config.toml
d_expert = 32
norm_eps = 1e-05
rope_base = 500000.0
init_std_down = 0.0
optimizer = "muon_variant"
lr = 0.00239
batch_tokens = 65536
seq_len = 1024
steps = 4596
dataset = "wikipedia_en"
Below are experts of layer 10 (counted from 0) of a mixture-of-experts language model. Rows are named router (the router's row for the expert), gate (a neuron's input weights, with its number), up (a neuron's input weights, with its number) and show model dimensions 0-127. Each number is 128 + 32 x the weight over its row's rms, rounded and kept within 0 to 255. Numbers have three digits each.
Before each expert's rows: "mostly gets" lists some tokens that are sent to it at least half of the time. This comes from a sample of Wikipedia text that the model never trained on.

# expert 143
mostly gets: ").", ".\n\n", ".", ".\"", "\".", " However"
router:059122152138154106196161149151173134164104180186125112152156120136154095086105105103142103135147099116102102093163120152102123149146155197142128095061174161041102128081136137160131099118085133084133082133127154146155148126134150108120060125135122127173150109130118157125123104175115107166168123179117143094131091100124151164126081084125124242110119106117146142122107121084139198098209
gate0:064137192101200215196090112189129129117142143128127165143177170108102091159120151043092130142120099120113166145059075167140188146119105176101066132157166157142124120080107165182158113107139147085137053132136087160158135108097151148136090149139104095116129090127109087139149118152117158152108154124107157095114099123144104070088086163144125116163097142129150113167111118128164133114111
up0:124069074086128150111126130140115170148158177141153096129134083070137131111135155117071123122119161182162119143142106153089156145177135142164087116152145103070070134112134122149154131146082153132131055147158146156156101063116057156158102152145082119134150115125203159134130091071162128128080073167159058133119138181166133155114167151103062102158105142139076130090153140100196123097129
gate1:114119133123115175127117111153123122144085090183181121167128089133164194085093112138162126138103084143160117157094116142055137178059115109095075093121145145062101156178205181143125123147126145128118165121129093104090127164133173167141157149126147190121137089131155112105194105107103127192082165106104173148120120110169186061148098120070083139081104115099149176118120145117099139100121
up1:127075097141076166084097123118116118164124137155144161133125099123118122103133132082121172127148099132154100152085125132079173172134120143133113139182104144119068065119131133160140128119063119116143126119189092109182109126150170111155144120099077150144046117099104166120171111173202202124116134086163145143166111144173199102086151149119120102116095130166176135105154076132114077030159

# expert 15
mostly gets: " fl", " res", " con", " support", " tr", " Dr"
router:125078158083143102190137159135161080067109157145190111147129171182088131132132155094135123097132099128117098102145130117115146106128187190157097106122116173130119100130103166124084096117109161108116122119147119119153149111139105021098118095133160157123192199162178135091165072159162177157108147190108096094145044084092154129086136142097141110119099097142119176149103129161110131133177
gate0:113110161102138117132071157135164124105178092130125120104149144101085090095131114119115177083163144124188134124133119147123161177097168186157086116112120177110147164104133136056153111085150121157148141173177034164108176148073154113155121139118131187217129170126128096108181058143180189142132094106101118048121114103142109109130155109115088170124098123092122154109078142141120136099136
up0:197163135090078088155177127147104212132142111107121128169117139108087135120108124099112146057146112173114153142093113118127106082172180176113112136155122127153173032179147091149142115084127167098195125118084137114051099152127107174128148114056123188111140175115039126134119153109131109104142113128108153124141171099164135151156130119123108186128120120097174145129118135139135089173086
gate1:132128132149124144157140132094087127121140083172079141160116129074125159151180135094122087126099104133144088181116101154082079085156154150097089177133152172112106065097112106133152098069170144073145145160172131132168174087073137139121093155116104128131171168177194079125061138088166177140089128165053119141136127159152151175155102161107083130120142089150132110085116190155172098123161
up1:149120123189197136106108137121135165130172111160145169085134130127128114125169137095165133183154091104104084140080152180089106128183102125175086112159106142123072140156165114127068123076151104130110049121179161129181129124131090084073148119121089108097125101139155110123098103135087159161068081171155121135159158208175096081145149159163125044109096128165135158112147144112134130174128

# expert 144
mostly gets: "ology", "idae", "Scientific", " Species", " classification", " Phylum"
router:195086126118174135149190143119126098122137155087147128093150120062145125079104141119111124178116140183161134101123159119177137159135154189138163136064128129073125107068130114135091159085109144141101100187129131103099122118213149094104121085147141118138173109127205114083117106141098115146177163133172064069104070074096146142196122077139129170100138131080134181138153104127145126135132
gate0:159098114129115156118148206131113123174158060108127120105190085063131130174121090152088099161112181117166111131137124106110156129133102132089100110129134083142158131095148114151198186102169103069104133144153132120093183138155133119123057110137191098149129187135097088109131125102105144088123150128116138139108119043162139079166100139105089106162176122103121127154114222201107133132162
up0:195141078150091137180179084119174081109125109188087128157074109143128069142104182127158165123108114092129134136166106171133090124157120124102131133173142154089115102109139148074093105157150119113116083139173168140127075074100171042160166163100150105135159143162128172156110105089122097139200091123193164132155093103139153112165132134108062142098105142122105154101123093195159102137118
gate1:115124117158145095108186128091128164137224136087088102100116164097125103061121159134131102130063134146058080147121126098144126146035108127130096106108155159111134118097115141114147135101137181160160146071130186167144155134117121127107118082140119124142134058208120138097062154155085094197109146107122105103124118126182123141101193112134106161151133098095116117146092150190144193122129
up1:137167144132158056112116115173088161129127152076111132143126114114129180172111123153069160069140151171121134130140093137112145160109127145095126124166168149106053130131106216087118163120143137143147128160135110172146073138164149101153154141099128135161098122134216100099080136132140147120067150105077117146092114168094118138191194117134086167119117061107147106050140203141131149097164

# expert 76
mostly gets: "ized", "ected", " use", " services", " used", "ured"
router:088088166097178134137196117103165101134127219155132117151128154107160076118104160123077119151116105148176113103132162123096165108144152203123134107105094152078114113125135122139103172070102112140130125151185097063149172093166134076099115101161083102111160137134152114145126084116144117159126151158193059126140113089058205129148094141153093170103125128166097185122163117100150090165123
gate0:151131080119160141116148142174175120139128111123112155113124178120058102192122151125135078091149089119092072102070092114097185121106122137120059095154133154155222157146189224091147128170120136175162112086083119166084114087147116132170096085133114141083151125118154111141126135092111160108081121104089156117160149121153141123073140154162159133145143159063109091159109096132170155114157
up0:080120156172151094168063173157114104126115178093075106075107135068063150125147139106139154101162149137127106102199116148142131151110096098113138132173097153090113107084198191101142151141113148123113165101114148160154180184108106100094167178100198093142146137112174163077121124128104118085080174156149121116116102129141148069097118108136210120120156142123156137109152112109119100063176
gate1:118109160192161174142193128127132108052100167123124161166189074050158112155128076092079071153146140126123165156158161133093071105142123104148085136100092122117148152132139138127086157114148087166059146128130181140146189125087185153142087090164151062119154109174129103105082174133103125126122099176154102129136114103111119156086102157143140176118138171081064123111124141111148125154120
up1:143137148143120135109169158168164143103060121075112128092134169131091142094081138105171168121110139102169090161179086166143049114145135060152137158107149091068116150145180133123137228107146133095128153072103152144130186113100153144139112159073094118119071111150119094167138131180084164111170091161120115161136132163109178166127092104088141166120076168101076118107103105133084132141149

# expert 32
mostly gets: " years", "\".", " However", " century", " games", " students"
router:106119153134219108178177155159155114128110160196123104186129078114161111075116080086138047112144126151136149089161146156120145126148159203143140120089146180097130117103152118125096079104081138118093074105162116098162158096148201126122145083162089090158167158120155129173133114161108114183118139168130113115120109110154156164104089097173095163071093129138110175113090090137134178107140
gate0:178190142131109101031121111147143061110108166131097162137104137107171130098103075126114126105109129204139149130125165169123191143157135233145101129156167153151096105061122122137140111143134088117134084137143118135170094093111157151098128069148146177119102123167154122155058171106098188110093085104131171144133097103104135180120185104124141164118147122120129109114093084122105172082151
up0:092131124157142146129134129104162085131104123171151112156122103122104129080109135114080126148098158068159108076191169109155124092121169191147128119136129107155125103108149092133149140094092184145154184107067175153093157122120156155090167065162158131128078114046171155132092198164156146123086110134128116128176134201124141132138144062099094116100100173123128126086177120167082081060123
gate1:109166161133139112141112116106096121096116156112089113187164094127082121102106155169118151182121114063078130158163105153125142093187132196127136161116094117091110063064147123143153166201174071154050070104086098089117132147078113119117138164093153115127106117121081123143161127086189123157134092107113115136125093162155195134121169188099139156119130112084119149148165203115101128126120
up1:177083093123081116124099096113021141105119094134176114197151093142147084158128141156088071129120108145095104083118151178126163145096192135115128162074139130128091145162190130160121123116084100132100086091132148137139109139112126201123116059171148175111157095100145102174142115151138114154143118095155076169116149127165094112133089149135209157104100135167134122148100120170190133159171

# expert 106
mostly gets: "ities", "ence", " Force", "ension", "ands", "eration"
router:128123163092178095135160177124119110112155161154144089176136124133133070137066146084143129136119150168146181069144126136102098122137139134130089110093082113117159078057138114117065168106051147073146117113151121113126140093236212143123120112178094145125151121162161120098166132149146107175153102174145088135121102109047146134138096121152131168106105125123131171149150122097196090096127
gate0:170065202103106066121146134115140119174132168034146084133175103106070093181101131108138186162071161131124161127082139157155152122147121146141074142154141129152082128153188121206152115097124129084120148051121112135162144088102151105107094162116083117139176127119159096137085151139144118158131135078130154167097129091141116121164142145133140144117157091182117096171106154139065121102179
up0:120131117166155165119203061143117143115150183135120164151154142167072089123164183113122046119121161132103108145119172100139124121127129170126108123090120119135083154166144127130148121112102133066119161136135122052163132183134155126110042146098139085161061130164081142147117111151147126130106066158112102112082136164140136122071115182195088128108170164172105124128124108064162062115159
gate1:093150106145166198128145132103147048137158147108168157122156114066047107182096102073176133172085136129109124085142124144124131121131132071078090158107119081160143098066081143091181157159104126115161090133124121116143177112126096149106164161164100128162135114114152153123176122139183156122098088131140135207098121165152158127063120093124126123079182117135166120124173099149158156079174
up1:122069124088123149171131163142142125127158078081094144130064065178111104161113129178065087125180150133082162081167095149141157165154104099094144168109142064173108121155142140138145089122131156126134109119161162165168126094100142115136143119145156153139131135094109124131138116065085184105163157187114072147179145215145135079113121110096126125097129125155195127159146117092204084088121

# expert 123
mostly gets: " fl", " met", " And", " rest", " reg", " make"
router:100070112118157114165106123180170135109127142191189127165148146143144088080154157069056093070050157149131131105108151166137170146120136153106091102114118168121085088093152134141102121111110110127087149150182127117119159125092107100136173104128172157109168160187147087143127029137146141179129106214124147122126123084077168142122133123130082166120101094134130125120091149159105078100169
gate0:166160102102174107110122165097074153108157129122156143153100194102128124111084113119081106136135164136147132086114111176104173198095181127091086067086133171109104068155170110087131120122144178114142151122171134117097105119120057156094197120108122088122162076110102148103071182134151084151135091185167095139119144106160154180165146175112142111117096136116142169092107106171087109143191
up0:106057132185138105126174140099095096153169125119132122137206107106111092122155115103124135105134113132138121161130090125151041104167068132193177189154143147181132137141073159154134148123167120122120149157115137087133185103121194117084131159110117134083087102139175097114104074175101148091100089146123139150162106152121140188162103121128067111143170184137119062137138143093180121120059
gate1:104152118151174124089146087100127119080196147146133165123111159103101085083158152164067066118156107144126207136107119116101151105119113167086163101087132159113132204127134203209088118161156165100131183128074127088158119168124091140084120152148110116057123182175109113162147160104156144169128142104081151143078115160132168155134083145124104121120145104115092169124102085118135078134105
up1:131139114100121147163176179083132090125110175071097098102122159153148099179144132105155213105120169132159096111131085122154083130147167157125128109141113128148127154131066070190112132125095097170111110100145093191159120135130122075118104144097118078122177132145090123131129153182108108065130170101121122145092074142140078165151102176063179118119109101182127073161188190139105156152162

# expert 115
mostly gets: ".", " .", "which", "die", "ibly", "\"."
router:099082164128160114170172136158181108156092150125150153129174151106132139132078093076125089137133170120100118089175140140094149121193190120190118098100142130060127115097134153089071117083117122094080093117188168149127158142144117146103058123135106143150187093140140158115146095160125064164159120144113151101131110100053151165113076098098123185093137142134132112166144143081121188138198
gate0:112125090154169126114164099134078120125118160155061121161094082175077104155151142074102082125112141131126164058098108158088119156184178144131088119128106101098101067016154154151113176161197099105124154161144106116130157084136100149173115121104106087085133164137093164156138082129167127176111165135133133159167114155151194122080133137138108122142127176164083162085140154117152124162147
up0:090144157136121122113178140097133195094144087079151224132158126123171128092112139138082136144127066169108137164122151105115109145128125070072131163140117174127076134139071189161103163122104151127124127142134151074126127076052193107049138118188165142075131138144119137141131116160103101102129137073124189123185126125152125087146166112066133098143150118102166119105133122187092160133103
gate1:104080138072075094119162111146149080118131179105090108116143126123097147087115132146090079115142103095153169098128104165090178136110108121093107092147130110126148153135149134181172147116139080150130117166179171165111175181189117126143114129123171185052132153183153104177134141115181085137094084140071127075123133102183124120133134121056135151135164108168202089088089172122156115115179
up1:116136079057150125134133127101148139185099116162147118131093131130096122125087172200111199079130104105124101172127123087097117170143088143164129156183109120086187146126117077157125129217135147131112109117194137137136113130190183143140147130050154129186063121128101145125166095057127123108121155161125139112159144122113148166094086149064146086135132125138155170127094075148107143095072

# expert 66
mostly gets: " used", " released", " built", " won", " served", " published"
router:100079203086155183123097130126099110093151158168160119138136182121144072135095102146151078143083141161153115130154130154128150137151154146153148097153099180140104130139141153103093127085066118169111072178135120081135164126144092029118150110157087111150155159130175107143140087128097143172107145172163064079094120057061156132114130140115051171140171116153110156139134117147167160105141
gate0:128145156139164142070131121113210145125100113142161071127159065105114113111088087101151120148141072166139108180158149088038081112128157139159191112179132154151102129125105100099032097133134117118181147107119093156150144127140154096159112135110131138174124087184088121141165196138126182077101093156159138034108100146123144099169109134159130125131111145127136158077112156120099117150154
up0:166103149157147078141177182126136219091118037179180088181113150127178042143126179081131132109090133100124145106109063167160077152058103124126120125133124065146119135108153189137111110121067127140122154133149162092182177117127096138137125160063142149127154149160154140083153129105124173161097122116105122069121150160126116126131131133066091092150123154115128132131127143159118092126146
gate1:103068153123099131092114154126149119138126205108114081142084135155121109124136111086078055099109103114161114135145140173100099092165124201131180120151089121147103140156140173154129137138080090170140105066144106085143190167124123166137077116161099156115156114083080105136184135151174107190155153157091091164145093124189152062115069153091098163157145152136116167105164145149096077128124
up1:078094107131111145141179142160115170103167119126137190112122165041161142136162122127195121100115087094154127121172077173096101068092062132118115160091101145137162128145093139139164076073167135137132121167136129115100125169165161164206112141192150132131131149143095160095187172149105097088126150164135163114132141122154124137153136080112136069078085116119163088083085142091098181151138

# expert 74
mostly gets: " MF", "AR", "SA", " TV", "CA", " DF"
router:146116174133145089144134119145150053084125164161150147090119163089183123118142113101141131168107094164095166053172158186149088131123141155140098107126166140078193120100138161160104114066061152125056055133176146118151195151147140126074119062150161126104192154111121138082092102099118115131122112143131146145141085103109137171156163093144103160106139109128136118148185131093165131088174
gate0:089122168091099158192133133181065119077156186113184164092097095141074146149145090210095143100108120169115150170149126181160169132145146162180098105139130149174147154140146153069128116109142162095118076172182130112130126125106105084113119088106182160083113078139130081144081148089125138119137110191124136055155096112104144096111133068128144089166115138149159105139114090130120104112084
up0:142106153059179180118114153137109144171103112119169117107168017122172054153102113130162140167135118122138059133200164110181128145120176131077180147096153153176106142156163092109103096107175137157148075125120128114115143111118142151117122090066108136124178123096145064180117164184154163175140120155128114078131116151118126156124109145113125107107155113120085112104140070096147148192133
gate1:164080091143113124113152193118198164142100112189159128093179134142112134103106089134094150124115163180179126153102124174133171106218166110068120178151143124156131134142127088122142122077090129179097137112126110143069150147084132149163135109144142084084170134139111127117071143182128141138100118050165135158216139099129109113109111098149131134062123065111146144080164095082120133155127
up1:152093166091101177136115058146159135063165098166147117127135136155097128156126153118096127099155152126146137107140189129156072177122145039093119144123164090157070056161111116055141146129142143156112108150178134128096166121101206094146151111177140136100153122138122071139146113119146090179128119130144157111088074168097116085114151076109125169154100177139184109124153178065137143096139

# expert 118
mostly gets: " Candidate", " Votes", " JPL", " Coordinates", " Genus", " Championships"
router:118107136074176110178175167142126056126163128146183133131152112135072124133105104103145085151128122151123132085084140197101121138208163115182081137121101122088173077067166122134112117084081127132093067149146182121122117103152121120106128099147183152086150163126193109079122099164125104156181096156179100072153167137129134135176116123132103142145123110170119135171176067134122136099179
gate0:093168197126115090088114160139125182134110128091145125120153103164120096120150100180150133135109120105185113117090152123160170098192134092091130122109087136151135154047114110091089184098153141104106105164132173172090125115127149091181144082168121114132122086136153143159100091185164102146181181153118037094174144068065097164099130100147095136132103117135125150072114154141112165150183
up0:154135166134100152141123145134180198120123179097065141148069113100123160140178139134119116104129118158148134069050153152160199101070102142182118112075098137071194097094104137175130146140187089175120162138106132188066098140084116058103147143110105127147090138136095137158147124137114107150105171183127104103145165143095144132157081172149182120140091108078128127098097164119120127114150
gate1:122140113153147108151187135153100091118133105086169167073116092140115157163075113148104096100112104175043135092135183200121116148142143101177087154127060203115098124122124201128121112097121138149154101171106152136113085106134114145094151136143112123135160157151200154141063161103160121137156113088101140150067154129100115081193098089096131103136140142112111110149187083135186080113099
up1:138134132183164105131142094151152129172123126119221085157123148145110113171141101094134149122120106134090134157085103141095156103158123100123138126126094132099127091131095116141083088149121118132132131100124155184099097127122123150124079145095154153144158111155098108169076100181172119170135065095128122036098066123172122121167045158196152170168177145084089184157068117096150193110119

# expert 67
mostly gets: " had", " have", " only", " has", " made", " found"
router:066113116090152167157152201152188107125167226151123161184150186102134077113165131152088108138114159138135128120140148146119135159130127102160054101090139155060161092119143125119103116084094055146121142137175100081195142145148108107124165075157119096176142158170132086116133106133117129175145119104133096073126105090070128141129111149172086165120088108119084168118121152118145162174120
gate0:119125078143173220154104124122141126106179128123135092115206145130072078166105209101135161064146113130150140113111101120132114123181154011117133126158144096129122141120161130128148151129116151168132119147113111081109154121045159164189117179145132097128149115074117126202159128134185094113096157124115126092093106135111096145142133176132112084093115116145139127093095076160080146144138
up0:147132148120165151202132134141118031094152170136096101082161128092134196135133086131091114139135113068117096104123103164159179152099105048081128080131115137091108141073081176142099108109142143145170184115074053163163123092103159107117163150113133119123106181145175144121122111167163120173127126117101105155122163176135116115126135148087210137116133113131146163087170110164168090139155
gate1:151117119147113160052138147163137124187155167128099191155136148122071072133158082164073108124164132031143124151079118182100151175120155149126105118106148078105141107144087148113058127154114078186125128106068127164112167074187116154062138134131115139141122101137166170154128127136196143173196128160107101108095153091097160115084132084107119105117090135123152147126158105142150126157101
up1:109141116129115068139114093120138135123084099163147108099136088144103126166140111109088121169133118083124158125103071095126131092180067113090170185146074100157110150134165113103163114156179077080152089173132099147128173094144198163087139182175183173170137075152066128093147163175146103164122113123119117149116068141115126139071158147116081150129147111183142098103104166142181114077085

# expert 6
mostly gets: " -", "-", " ;", " Best", "See", " –"
router:112119158121148113155171130121087114070104105193154122108133159064146151088120171144135055116079123127125177092151173196133155165092182133133145085110170140040138137121168158162136143120163062137050096147117184118126183143113125086164132085173136130161158121161100096083156133118083139178145108150127129049117071127100149168105098076097108146106116132099118129136142135125171143150140
gate0:091103126124100057133161195113133128122204106126114137102123099132106146140115086154164201090073135117172135086131197210145157174142126103164149110154110147102154167139201142141143093149099123167108069148126087088137133144158089101134148130121108174077175087177177119155112110100120106175127160190135160078103089149103123104109120109073156091123132124114100088116142064120120142156169
up0:106145072145195087149099173105106100141140165144124116127131154134098099155160055125150094163148185143115097131101112143122089133048056112111159064106136143168101109126197117149143176167155133121083124113107121093182139125113089126116109156127114115116173161206163116089091146168085120097145125169137104155100124098172070164126093162106134124134089148097112133150145151190071161186074
gate1:131130098144176111117123106156134107099093130152165132186143130125153089132132130090118067206126107174100131165109130106110111171134176134115184163105118138077101120121091132169123158199199085170100086153150125125098155176086172116134092116168147109170105067120163185140162127124170048089137087125158121121137162159087126171151122099109059099087093082141092151130096098128122203114131
up1:111124089171096057106121116112108165179111139067162124084067128181147205152121136123157132128110188104137198097116154138147065124136122112141123143112167172093153160180143126143115089152190171119087113179128152092113120133155153134058101118138127064141156091122124096119125163099073137142154165146077088113150120129068111183123144153113126178116134082130179096109105137119112069161190

# expert 25
mostly gets: " MPC", " Coordinates", " JPL", " Website", " Genus", " Phylum"
router:077128166083134101133200188108132034126128182138220165088156099141082161116093122121146136142111092175164145133116139137140165151148132098180105130101129159074174116076149135139147087069119127109074119187134169116124139111172117117110112095123140205126131128144176090115133042133133087147140108111144101041122153119123152160172127110097135147126144121155114161089144089161101148108136
gate0:137189124088109061104116151164153126184083174116128113144124103129084161136170099136151151171108093074112114113099112196119173097081175090087078087149157160082143118107060101161115091083105079190162119100134192121118129150189125110137127134142127105126177148088160163149149145172071155105103091106092130143136139161130137137126170134068125121118131179137183185162181128160108109119100
up0:109146145152074127117158144128091156091150092141162115120165100088131131168130188121147186128134140161135156132145041148128139077119098140201071122142085133133159111087075168130105216140141078145115135120167188165098150142137142132114122077180143118080168094119091106100123132172123128175128077123132182098188103145068137107162149071142138074129106075122086117164137162095164123090157
gate1:057165131125106112169176142087113076139074096076147070109176101120127123123113087120149080135158145185181117135118155077135118118133176120193129160128143166126143180062085135085181154125155112144105068197095122197139126095197121135139105138129178097156085143152119122110103131103142155122118080106161104123120121213103140172139109158119103079087149123096143124113168116174136141157091
up1:125126108062103126139138092094111137119076126129167113172136143138113178094192145128149085139192106097083089138108126113063099128139095121111130183107142116100202161164191167182131144091185182171077143176092164143119153148166161119156145135148118187094116171092095123099136149152166057107121116128101093204107145114088090101183103129117096120160121095115091144156122127089083145133151

# expert 149
mostly gets: "|", " Coordinates", " •", "See", "-", "Stud"
router:122132160079160161194223171156087098111138104180153125146111122081153114084071155149109092098087088108126181082184143159185199143082147115141101076108115164113142124112162143131159113125106081068104145150116154134132132182120160117165099071153131141138184114118113078159125092134103116145119094120144116061117102089126170139156144093164123162094093139079131176122155083138162167152107
gate0:096096043180189118084146136137112149150112120094138158096143176115144111112159179137133128113090172145048162074154090095193127169059075140190130113177180170141151144189115064108139154156095152087142160089105110122075088086144099099150084082132123164113141079123098124105115119117148131159129121157180077171179156132123145098118125148123133144108134142149115112154102100136127144172168
up0:113105147084155123138127134136156141121116142094074162139110083119170129102092109138125067147087159122139190145175155119173118064169156110075164193154102145061145080177150127136120114100165063074121109108111134096139145135131160130117084124073121111134106126186145142173123154167140097145082131122094119128112098157121163147170170190099191195105060065152124127168151136145155140143058
gate1:190114137147119167099127160155134156106108149121128085122104111165164133202143138151136097119135074101136123074116202161147107115055163137142168143083134085138125098113170126139126129142133054089149113204077073141136126161214042121135129076160134138162109080184149144108116117128139161081119134096105130064118122093128133167101157139152159134098074172147122140129112044127130141137153
up1:111093118126145105200160133172186066172126056147096163181075167138145171106169123188121108141095111125152095109140131117101071053057143139108189110121135142149168119147113129145158128165111116112102119146150075157136102179119131120095119096102138113103133058128195069121181096139081137151099119077116157108140141148133137126141168061094078170092182116153163124120137130154114164129141

# expert 23
mostly gets: "_{", " USA", " ·", " US", " Robert", " MF"
router:136105180124125053174207148093122105110085141149174107098154142104109133088175097083162116159107067150124140098139081171149102147085097151150171101110135139088127100099145157138122070092109117141089088124192169124149136094156150063067141090140164120113189174145156110107102113174116153143146136111139152136083076101086134190150132165097127123099164122139144170182179135123144184079156
gate0:159143143103136096103144163138169053112157159132144121103153082135154131150191161151163138140071077168109142123092098112106136152122159207135169139158060085136084096141111142138141138121091141160160082076135155135102084131157121074125099070116152132127181098130073084055121135096131139127135115163126096091135184151165153122198080136117159205168146128096183135151125103088076112132154
up0:134125175157111136106188102104188117132057121177146135116148112132156086110189193143090120113174144142153136119124132131158110159053130065136106107135152153134131112105116113115112164119152124103100125181123101119171103163126105187087087089133046130116083055151163222124137150187119062121120125087139120068141130111125123168159140101141164108184112176129086103167107103127091161139142
gate1:092126169107155096163169104124081157146115204104091131117159123085103146150136108144161153119114113168092156051103090109104151103091119078152091136115137145091148192165180164179118144126155146116168095098135173203123148139117167145116173123157133151110117079111156137138095148126088141190080148147085159115080097164161100161096090140110073125185118164095093124087183085100133110073081
up1:138142121166162151143096193116134105128156131108169143083141148150076106115155056097125195191083066170100204057183127133111131069143072137182097116140120110155052109177146140128084092130130138101137131102164130170167152119147099121102099129119091115084146125123161141119100106194074118147154066130180148111153136097099127139124129102167102135168126165139193090135101127157113111161115

# expert 64
mostly gets: "-yard", "×", " lb", ")\"", " yards", " mm"
router:094060144096159151145140153127134085128118124125230138112149179120089109160124134090123070150153137142106189102115143149138148198123165150178139071134164173133162105094104110132064162122092134092118096112141111049127141189143124096063144122121078120096158156167114086130158110156126100138132094125141129140083145133035165153117117127142056169140197120126144137126119121128188130156165
gate0:170063127098164095108089183130108088101084080145194178124061133122103115145086126118141161144150090152193150105126184150124176158062166119155131100120126148148161155107125084166053131113133149129134098121088130094103088152154155166099124085155150090145125140140162070115136150137077099116146137111146120152138089128103116122163162151126026110137167184102189158100143101147120177166100
up0:134107134156134143141126209111157130114155127197102085097131144142125091132135184161167091106078167103119171138150133138128136123133138085083133142115173037105093123109180090109188108125146122107105145089154145108164144099099160103149111084130094091163154161148179100128125104140094092064160050082162064125136081099169148112152218150132146173090194135110123121129107089140159138157120
gate1:175138098100075143132145131091125166134139170116190112120157161128107122152140198125130077093086108099134122091067123096162156185095121124125095188113117202117155149122098104134092156044071151087125122136133105131123083171144187167173098143174098118121129133105095148127114110126110195177120138183117180111156197142097101125087116151107116137151147135132057121158139144105090046124148
up1:123132117099154129133114171104115093163075107148137164133169075122076139104094108110100115147131145138094161091155095146115138078118111114116179162112112085099160091165172113094167166090110161052133131109067143141170203147086122116105179106115150119091132137150134119060150083134124118110071146137166119162142144159108128155181178054041144183163177199137156137132169130174152122125135

# expert 113
mostly gets: " held", " down", " up", " took", " began", " made"
router:112124146056203134136184133132150128122162168170134112141134223112152058080120123125062063143089110109159121100124132127121155152172135128125115158114110159122115136136116161134130111111094074124146121138166113052164162114128123095067116071170150134146149167183125123162111120183152167186114068161138122078131114084065183156129095167153068138136132122136103143082100105109172107123155
gate0:142144129159151164134114120138218161135159087161138134134171214142143099088101203109112126156140135135093098151108162151157126146116103135108115094154154110218115151136134093136148131164102112141132103121068164161063172104147078087146078111106068155181110151125103158142152162165111104116143108152095101112144053107142160105105076121064138096093164144131090096066172070140096111126128
up0:176080128147092163124107178086155160131153116081136107110136088128111129105086102156139117127090105092122162056142110176138205093092104135112101121121094096117157079074103149154071074164103133131104121149107096133157134143175117104147159118116151142101161138135146103158206169110155134090076123120131098134163113197167070111138099192139143099139143155107179114173197177139171103188081
gate1:187113181109174086130105101076091125087053096168121107095180176054188094141155116152139119144144132113139083140176137157201101164186132185127136125146078097093133106088159185144154134087083124161104078103136159103163135147098115114142205144128129178121113114096099123118147172129155178134084163112117104161112107137110159168108145149175091087091129110179141091098107136157104113112129
up1:100166132128067151168177021125097151120112124153056142119111103114130120117121106175160117105135162178130064088185150096114144066190154156137183149122137107090127121135110159178108133154083142165138098097074105152132158084203118159118160182117122135117160133152149102133117157094146108089080149145189141121105113172077166116141136094108137141084147103087121119098147134198114142152078

# expert 11
mostly gets: "°N", "″N", "′", " %", "°W", " Total"
router:095100134092130096175143190111153024137108163126210177144108117101100113125105112114142140147126153176152179101110128175108159138171180085195125143125104142077149102082141113127126072073092107124090101169178164084149134108178108121121147050148162177125136139134155078064132119169117110116177095120138092068143113102088146127139147139154097160124127164180153173119119101119130147135138
gate0:164210097128153075146160110078076123084115094125145138088165132131160094133133103172125121141156136131155128124061086170115123108145144130109131140068119132218159100118098117084146142125132095179152138104118191105167123100100135068137196147154130149119196140172099150118155116112126095077126123153143143115164165114053124132142091084143107119046166130161192135142138128106073189113158
up0:089087113070167179128174062171158144174120140117129135155164147157083114144117099144113130115101097130128103096130129115133077121176097108113105194132132100145167173207174114077064112150160146101057125133083092106136122149173098124115097146173101172132088125150101121159183120162102192100089083102150126141115110104085119167104136083124087130187100132146196123113111194170104138145147
gate1:118113134138081146061119172100123066085154186081182161067118139130115189115080144119117111164117123095107073120095103116086144167109150131135114148139120104139092117068189137145130111098177144121110168178183109147129132130173094152146120055092195114141176104098142120180117101096170131103185069121142150112145187113099136145171137121164171184131182116114135122105141104133109083069148
up1:150180113121188090149135131138173138171174155090205181148103185113091168094121176125147151134083092147099097113139093154162121168111130165158136130128101125124174148114146139131084130167108111127101097146098157142143137131098143120130113170141104119073146159112107096140147115112096116135013147130141157040151165123198139075115198117082088097127191109171092109100080111156113157136111

# expert 3
mostly gets: " known", " used", " released", " such", " called", " served"
router:062073159062145157155159143145177096109139143168132122135135133106110111103102146067102086136087103166179158132160142206069137153128116145125155148170100186087097115109135181115141149109066079142124081135126132085168149121117131068159143104159170139148136172141149121103170099158106158141099127155106091111149130084028229124120092124124111161126126137158131135101130132113167191140117
gate0:129131144142138125172096158096115142149126101069142087145168130183056180157145132132136123113034049186168101135105107127180118096161120121126159095164095155135139120051147171133112099153149138145154113152125162094110156101192184092172104169132160124145102130149074145048169113160107089144117121148136095078137126137148131107107146121166128088152180104063137079099130168132077117111159
up0:067090101148116137187151055124137113121093159189146126154104150093074143118098120113137183116095093101194101154178083103158149150108128079103177158150130118128150171137102159129148162103106160100126134138116122138084168109178191177148065122120154183148064078170075072085139147141098107181141100099140135103127062138123150157143122072144157139133131070174162130119133128137094135086105
gate1:084070097047113231148183112141153128123141118181116155110115185091101110181129151076099075150082127095139193149122108108061151153167104134139131203138127182099135137150156077153160107128110137086144130132120151121112119145100142158180089139189153161105124110114152144099134122087166142152116103147151110071140126109107162148134071132115102126065131144164164117120165156099087139149064
up1:122117139121023122129125150155158114133131163157165118101135134134143059146092155090034116098130125169154155139094067126130176113154125133123131101130125113105120159174176105149156138150143163140164098133109138097097071105061080152117206135152071147132110110065095141157159072099166082152120138132139149087093159097126183144170099124152152133119112191165185155118117162067170113124156